Experts of a small language model.
Training: a variant of SOAP for the experts, 358M tokens, 5864 steps.
Below are experts of layer 11 (counted from 0) of a mixture-of-experts language model. Rows are named router (the router's row for the expert), gate (a neuron's input weights, with its number), up (a neuron's input weights, with its number) and show model dimensions 0-191. Each number is 50 + 15 x the weight over its row's rms, rounded and kept within 0 to 99.
Before each expert's rows: a language model's description of what the expert responds to. This comes from a sample of Wikipedia text that the model never trained on.

# expert 18
What it handles: Number words and numerals before counted nouns, and the counted nouns themselves, such as two parcels, several, 80 kilometres.
router:73 39 59 49 55 40 71 23 71 55 74 52 57 58 51 42 47 33 52 48 43 74 41 70 52 46 39 36 72 56 54 63 60 39 43 54 51 25 55 06 77 42 24 42 43 69 63 50 38 58 62 43 26 61 59 42 19 30 37 36 65 49 57 56 69 42 59 50 61 38 48 50 88 48 32 15 22 63 64 49 65 50 36 55 55 38 29 49 54 55 39 56 63 40 64 49 55 62 30 35 40 77 51 53 63 31 62 64 34 45 19 38 63 23 43 31 46 67 46 62 56 49 78 47 40 06 48 73 38 59 71 80 46 48 55 35 44 31 58 57 52 47 29 46 41 29 44 39 82 54 39 55 65 43 57 56 14 53 53 29 42 18 54 42 24 50 46 47 65 45 57 28 56 32 34 56 69 57 38 91 68 44 51 44 32 58 43 56 39 43 66 59
gate0:40 57 65 49 66 42 59 76 20 46 47 45 57 66 43 70 36 46 30 48 27 71 53 43 66 55 62 41 37 60 48 44 49 63 56 39 23 61 23 50 60 69 31 54 17 32 46 49 58 49 47 60 26 54 39 17 35 66 65 46 53 34 34 42 83 73 75 57 50 32 27 67 51 19 60 45 17 63 53 50 00 25 41 52 33 45 68 40 64 49 58 46 79 41 50 54 45 42 54 57 75 55 52 42 36 48 42 52 57 83 48 37 55 43 49 75 64 27 46 61 75 55 54 56 56 69 48 48 45 68 53 25 39 38 63 80 77 49 72 41 61 32 35 36 33 49 49 42 52 31 56 41 35 47 57 37 63 37 79 63 35 54 44 47 66 66 65 52 66 44 51 46 25 37 36 66 65 58 43 55 67 63 33 60 41 77 26 30 40 47 56 38
up0:58 43 36 58 67 34 44 36 57 44 37 50 31 60 43 65 72 46 54 60 40 62 35 42 37 36 29 32 63 54 64 37 27 21 37 40 69 50 40 48 43 60 44 54 52 63 46 48 36 24 70 47 56 40 58 86 68 40 39 39 50 50 49 46 44 32 30 34 58 59 41 63 45 70 51 41 68 55 57 43 83 51 73 63 40 74 34 74 53 45 42 68 40 59 27 49 09 52 43 64 49 42 51 43 56 28 20 22 53 68 61 61 49 50 41 21 17 64 55 60 42 72 51 49 43 17 27 46 58 48 58 53 54 23 50 32 54 54 20 69 77 64 65 69 58 64 50 49 64 55 43 40 51 59 45 55 24 62 46 31 66 31 34 53 38 37 62 60 56 88 50 76 71 62 58 71 33 40 73 69 26 53 89 41 48 44 51 58 52 86 68 33

# expert 20
What it handles: Common head nouns after articles, or their ending pieces like -ion and -ment, such as version, episode, length, reconciliation.
router:67 58 57 45 52 57 80 40 54 54 70 42 68 57 66 46 53 31 46 50 38 33 44 68 66 43 66 52 58 39 41 74 58 31 80 51 51 16 37 43 60 52 45 66 51 53 53 54 36 46 70 43 20 75 61 40 36 63 24 36 51 58 60 59 53 43 56 43 57 46 48 70 70 53 60 44 43 29 81 63 69 54 51 69 61 52 28 41 46 64 56 37 28 53 57 29 14 16 65 47 64 66 49 20 76 36 62 56 35 61 57 49 66 54 22 47 58 58 52 57 14 38 70 50 38 50 77 86 33 24 56 79 50 43 33 20 62 49 59 58 16 49 51 44 70 38 39 65 90 65 35 60 65 65 52 72 36 50 51 61 30 33 63 73 36 54 24 33 41 39 48 31 62 32 26 46 55 53 35 35 56 39 73 44 47 47 53 45 42 48 63 57
gate0:31 51 52 36 53 33 43 41 19 62 79 43 68 58 68 32 38 76 60 42 64 70 36 54 58 66 73 54 68 43 67 70 39 53 68 61 68 25 55 53 58 55 44 57 46 62 71 63 39 28 70 53 40 52 63 64 63 59 68 47 57 57 65 55 46 41 79 60 48 72 40 54 74 42 40 36 73 52 48 14 23 60 29 50 32 44 43 39 54 51 30 43 77 43 55 55 50 16 43 66 59 38 09 63 67 30 58 38 42 67 14 51 60 42 66 72 40 72 55 47 60 49 34 50 57 36 66 76 41 53 34 25 44 76 56 39 50 68 54 65 54 27 36 56 31 54 48 49 68 59 59 43 49 46 49 28 44 50 31 66 35 60 36 32 51 25 33 23 06 60 27 48 57 47 43 67 34 45 76 53 40 52 52 25 55 72 45 39 74 35 52 40
up0:51 49 51 42 33 28 66 32 12 41 67 48 64 64 50 59 50 50 53 32 80 50 83 27 68 69 43 30 43 22 53 38 30 53 50 69 44 48 55 30 55 61 68 60 63 69 69 41 67 35 55 53 84 69 41 63 58 36 64 33 82 41 57 50 45 48 52 32 73 41 59 49 62 40 46 45 29 52 41 46 60 81 27 65 47 50 62 25 65 47 72 49 52 35 47 38 52 45 56 57 28 59 34 26 35 44 41 37 29 57 67 41 78 53 24 73 36 52 53 43 52 53 59 35 54 32 39 56 60 54 56 67 82 55 22 22 28 26 43 41 33 79 65 36 40 41 68 75 52 64 74 64 23 50 51 69 31 45 22 39 36 52 53 68 66 61 54 50 60 43 65 34 63 39 51 22 89 62 40 55 37 70 58 64 48 50 38 56 69 53 51 46

# expert 19
What it handles: Equals signs, blank lines, and heading words in wiki section titles, such as ==Career==, See also, Personal, History.
router:59 63 58 42 48 28 55 45 62 48 46 69 64 52 65 22 35 37 59 47 47 65 46 45 54 44 51 64 63 60 17 51 42 56 53 41 61 29 80 58 51 49 37 19 35 65 55 68 42 88 54 43 43 61 59 46 54 55 30 34 56 57 43 47 44 71 46 46 36 68 25 59 99 58 77 29 43 35 69 57 62 10 51 55 52 55 26 34 37 37 68 47 39 68 75 51 22 46 38 62 31 42 76 61 49 52 73 53 49 20 57 59 53 44 46 44 48 47 54 50 58 37 63 45 38 44 92 66 44 46 59 60 55 13 46 25 51 38 48 67 34 59 62 61 48 45 52 42 51 86 52 51 43 58 55 42 43 70 33 33 42 58 52 85 51 55 44 13 58 65 69 33 47 38 40 38 75 68 53 60 53 42 52 62 26 22 44 40 41 68 81 48
gate0:60 83 50 33 47 48 36 10 77 56 39 61 75 78 59 62 52 38 52 55 45 59 67 47 58 40 37 51 83 54 56 65 24 79 61 57 70 45 54 57 41 67 61 38 23 40 42 52 39 50 40 44 42 17 45 61 49 39 70 59 78 72 67 60 47 48 67 52 69 42 37 31 73 24 42 42 50 58 56 73 52 43 31 29 47 50 56 50 36 46 08 66 27 32 39 52 41 52 59 63 52 46 52 45 49 76 81 54 59 57 35 69 56 57 49 76 37 31 27 55 68 57 59 56 52 55 37 42 52 36 49 27 27 78 70 70 35 39 44 57 79 36 54 57 60 70 35 48 78 65 48 75 47 31 38 54 40 65 28 52 64 65 59 57 49 34 38 35 48 55 47 58 46 51 86 35 88 44 61 60 51 48 55 54 44 51 65 66 21 25 49 61
up0:39 59 45 85 60 62 66 40 11 54 40 60 18 72 50 58 61 66 64 62 44 48 47 40 33 51 47 62 47 44 57 60 64 54 34 13 73 18 23 32 43 36 36 45 49 70 53 18 48 37 53 51 33 50 30 64 38 36 54 36 16 34 51 50 25 47 59 42 53 74 56 39 54 53 57 25 68 62 36 62 64 35 54 80 33 64 35 58 40 68 52 39 66 66 55 63 50 62 39 54 59 54 56 60 78 31 21 53 53 36 23 25 27 45 44 59 44 31 68 64 48 44 73 43 49 53 31 46 44 68 78 49 63 56 34 56 41 36 35 74 56 79 47 48 46 75 66 38 17 59 45 27 41 47 75 68 28 43 60 68 27 50 45 63 35 53 60 57 56 43 49 37 33 42 44 54 54 56 57 34 70 67 80 85 54 35 44 67 61 60 56 49

# expert 4
What it handles: Subject pronouns and auxiliary or linking verbs in biographical prose, such as he, she, was, is, had, may.
router:47 99 74 57 52 53 31 24 66 66 52 54 56 51 49 43 40 37 45 52 60 59 41 56 53 68 68 54 75 67 57 42 79 76 58 68 48 30 59 39 72 76 39 15 40 54 75 39 49 31 54 37 57 80 57 65 48 62 28 43 72 56 52 52 44 48 65 60 47 85 46 29 54 57 31 42 41 61 43 56 49 49 47 79 72 52 52 54 55 44 55 43 47 50 78 55 36 51 19 45 34 57 50 63 48 58 68 67 46 37 61 55 61 42 62 45 59 63 40 53 56 16 45 53 52 25 67 76 63 50 47 62 57 39 64 44 20 56 22 67 46 52 07 14 67 23 41 44 89 61 37 43 68 70 45 56 37 47 46 45 55 68 66 59 32 18 34 58 24 40 43 34 43 28 50 60 51 49 50 41 47 35 57 37 75 46 57 38 36 47 67 53
gate0:52 53 41 25 35 49 50 44 47 31 37 49 43 59 53 30 37 53 45 42 53 34 47 68 49 34 33 68 27 42 52 61 50 65 40 69 56 55 79 38 43 46 23 55 67 35 46 54 66 50 37 64 88 27 38 42 53 35 34 71 60 35 65 28 44 49 65 74 55 64 31 49 46 45 88 43 43 31 36 57 67 48 56 35 54 69 33 51 65 35 37 36 33 76 53 29 68 48 30 54 49 77 61 41 69 56 54 58 45 49 68 67 44 57 57 60 45 28 46 62 62 41 52 21 64 50 88 65 67 34 31 52 33 59 72 41 53 80 42 57 53 34 26 55 82 39 49 34 37 61 35 37 37 48 42 62 85 54 39 39 37 49 26 56 39 21 48 54 36 65 37 22 59 26 44 65 38 00 58 27 21 68 57 48 60 58 42 29 48 43 48 38
up0:66 67 40 59 21 52 36 34 37 56 71 63 60 56 72 60 54 65 64 40 70 42 31 64 68 64 46 64 40 73 60 42 48 79 27 38 73 43 67 36 23 51 44 43 54 42 87 36 62 57 80 62 48 29 60 65 63 50 34 74 50 28 29 28 37 65 39 62 55 26 47 51 27 72 51 55 43 64 36 34 69 43 48 59 42 51 65 78 58 45 52 48 43 57 32 40 54 37 49 21 68 58 63 44 51 69 45 53 58 62 67 80 54 53 52 74 67 25 28 43 73 29 49 48 44 44 62 65 43 52 41 50 64 79 64 46 77 45 50 65 43 26 63 70 36 86 28 53 50 74 53 76 89 49 54 75 60 45 56 57 68 65 40 60 51 46 32 30 62 56 59 23 44 65 52 85 49 59 55 54 44 62 78 62 30 53 51 41 53 58 54 54

# expert 0
What it handles: Ends of nouns and verbs, especially plural -s endings and object pronouns, as in unions, him, them, scheduled.
router:64 71 79 51 42 51 60 27 54 70 67 48 60 44 51 27 52 58 45 22 40 43 29 56 50 43 57 51 65 27 43 27 79 62 75 47 51 28 58 50 51 59 32 54 50 61 46 45 50 37 40 53 44 64 74 49 48 78 21 44 55 53 66 66 41 46 67 47 48 45 52 37 60 52 35 15 44 39 50 59 55 49 37 83 49 44 21 72 55 62 66 50 42 47 96 45 26 47 40 38 40 63 51 51 89 67 61 66 71 48 62 51 57 56 34 21 65 41 48 50 32 30 71 32 30 55 70 82 37 32 55 55 37 25 43 45 40 49 34 52 25 67 09 16 27 32 32 43 71 46 47 57 65 50 38 63 34 49 62 47 47 35 63 72 25 40 17 37 49 58 44 22 48 47 41 60 53 40 28 54 57 51 60 73 25 46 59 47 58 48 52 44
gate0:51 34 39 42 47 52 42 58 63 53 56 25 53 39 41 44 53 58 62 40 48 60 35 50 42 52 41 22 29 24 54 32 57 59 80 58 84 44 30 55 71 45 51 39 59 33 66 53 60 41 49 59 28 20 63 53 43 63 33 33 96 00 50 36 37 39 65 44 45 85 49 60 62 33 53 50 39 43 39 62 68 35 51 38 23 48 49 43 45 47 51 27 67 50 53 45 60 63 36 41 53 67 40 42 55 79 57 73 16 50 59 60 42 52 57 58 65 35 62 49 33 69 67 25 56 30 66 66 44 42 61 62 33 62 55 83 60 56 50 47 29 69 28 73 59 80 64 45 53 37 57 30 41 88 32 48 45 56 53 55 32 89 44 70 42 30 48 53 30 58 63 52 54 46 38 76 22 46 57 56 39 60 74 55 48 53 57 70 59 61 24 39
up0:72 66 32 40 50 49 39 41 37 54 67 53 35 46 63 47 58 34 46 46 44 16 62 52 50 42 46 33 41 75 24 60 39 54 46 60 30 65 38 72 47 37 54 61 60 15 51 23 68 65 51 00 54 49 61 40 55 53 51 41 47 55 34 62 49 41 63 58 57 73 24 43 24 41 60 30 59 68 63 34 57 63 64 73 49 51 69 65 54 62 47 94 27 65 53 67 45 45 28 51 71 30 50 61 18 54 69 35 49 58 49 31 69 46 31 51 33 65 43 71 58 58 57 35 36 56 38 53 37 70 39 66 50 12 52 38 47 60 49 51 69 39 60 47 74 20 42 56 68 54 58 67 41 32 59 37 53 43 59 50 59 30 48 40 77 63 46 47 49 46 39 75 60 42 75 11 40 45 63 52 77 50 61 81 75 80 50 28 53 66 45 39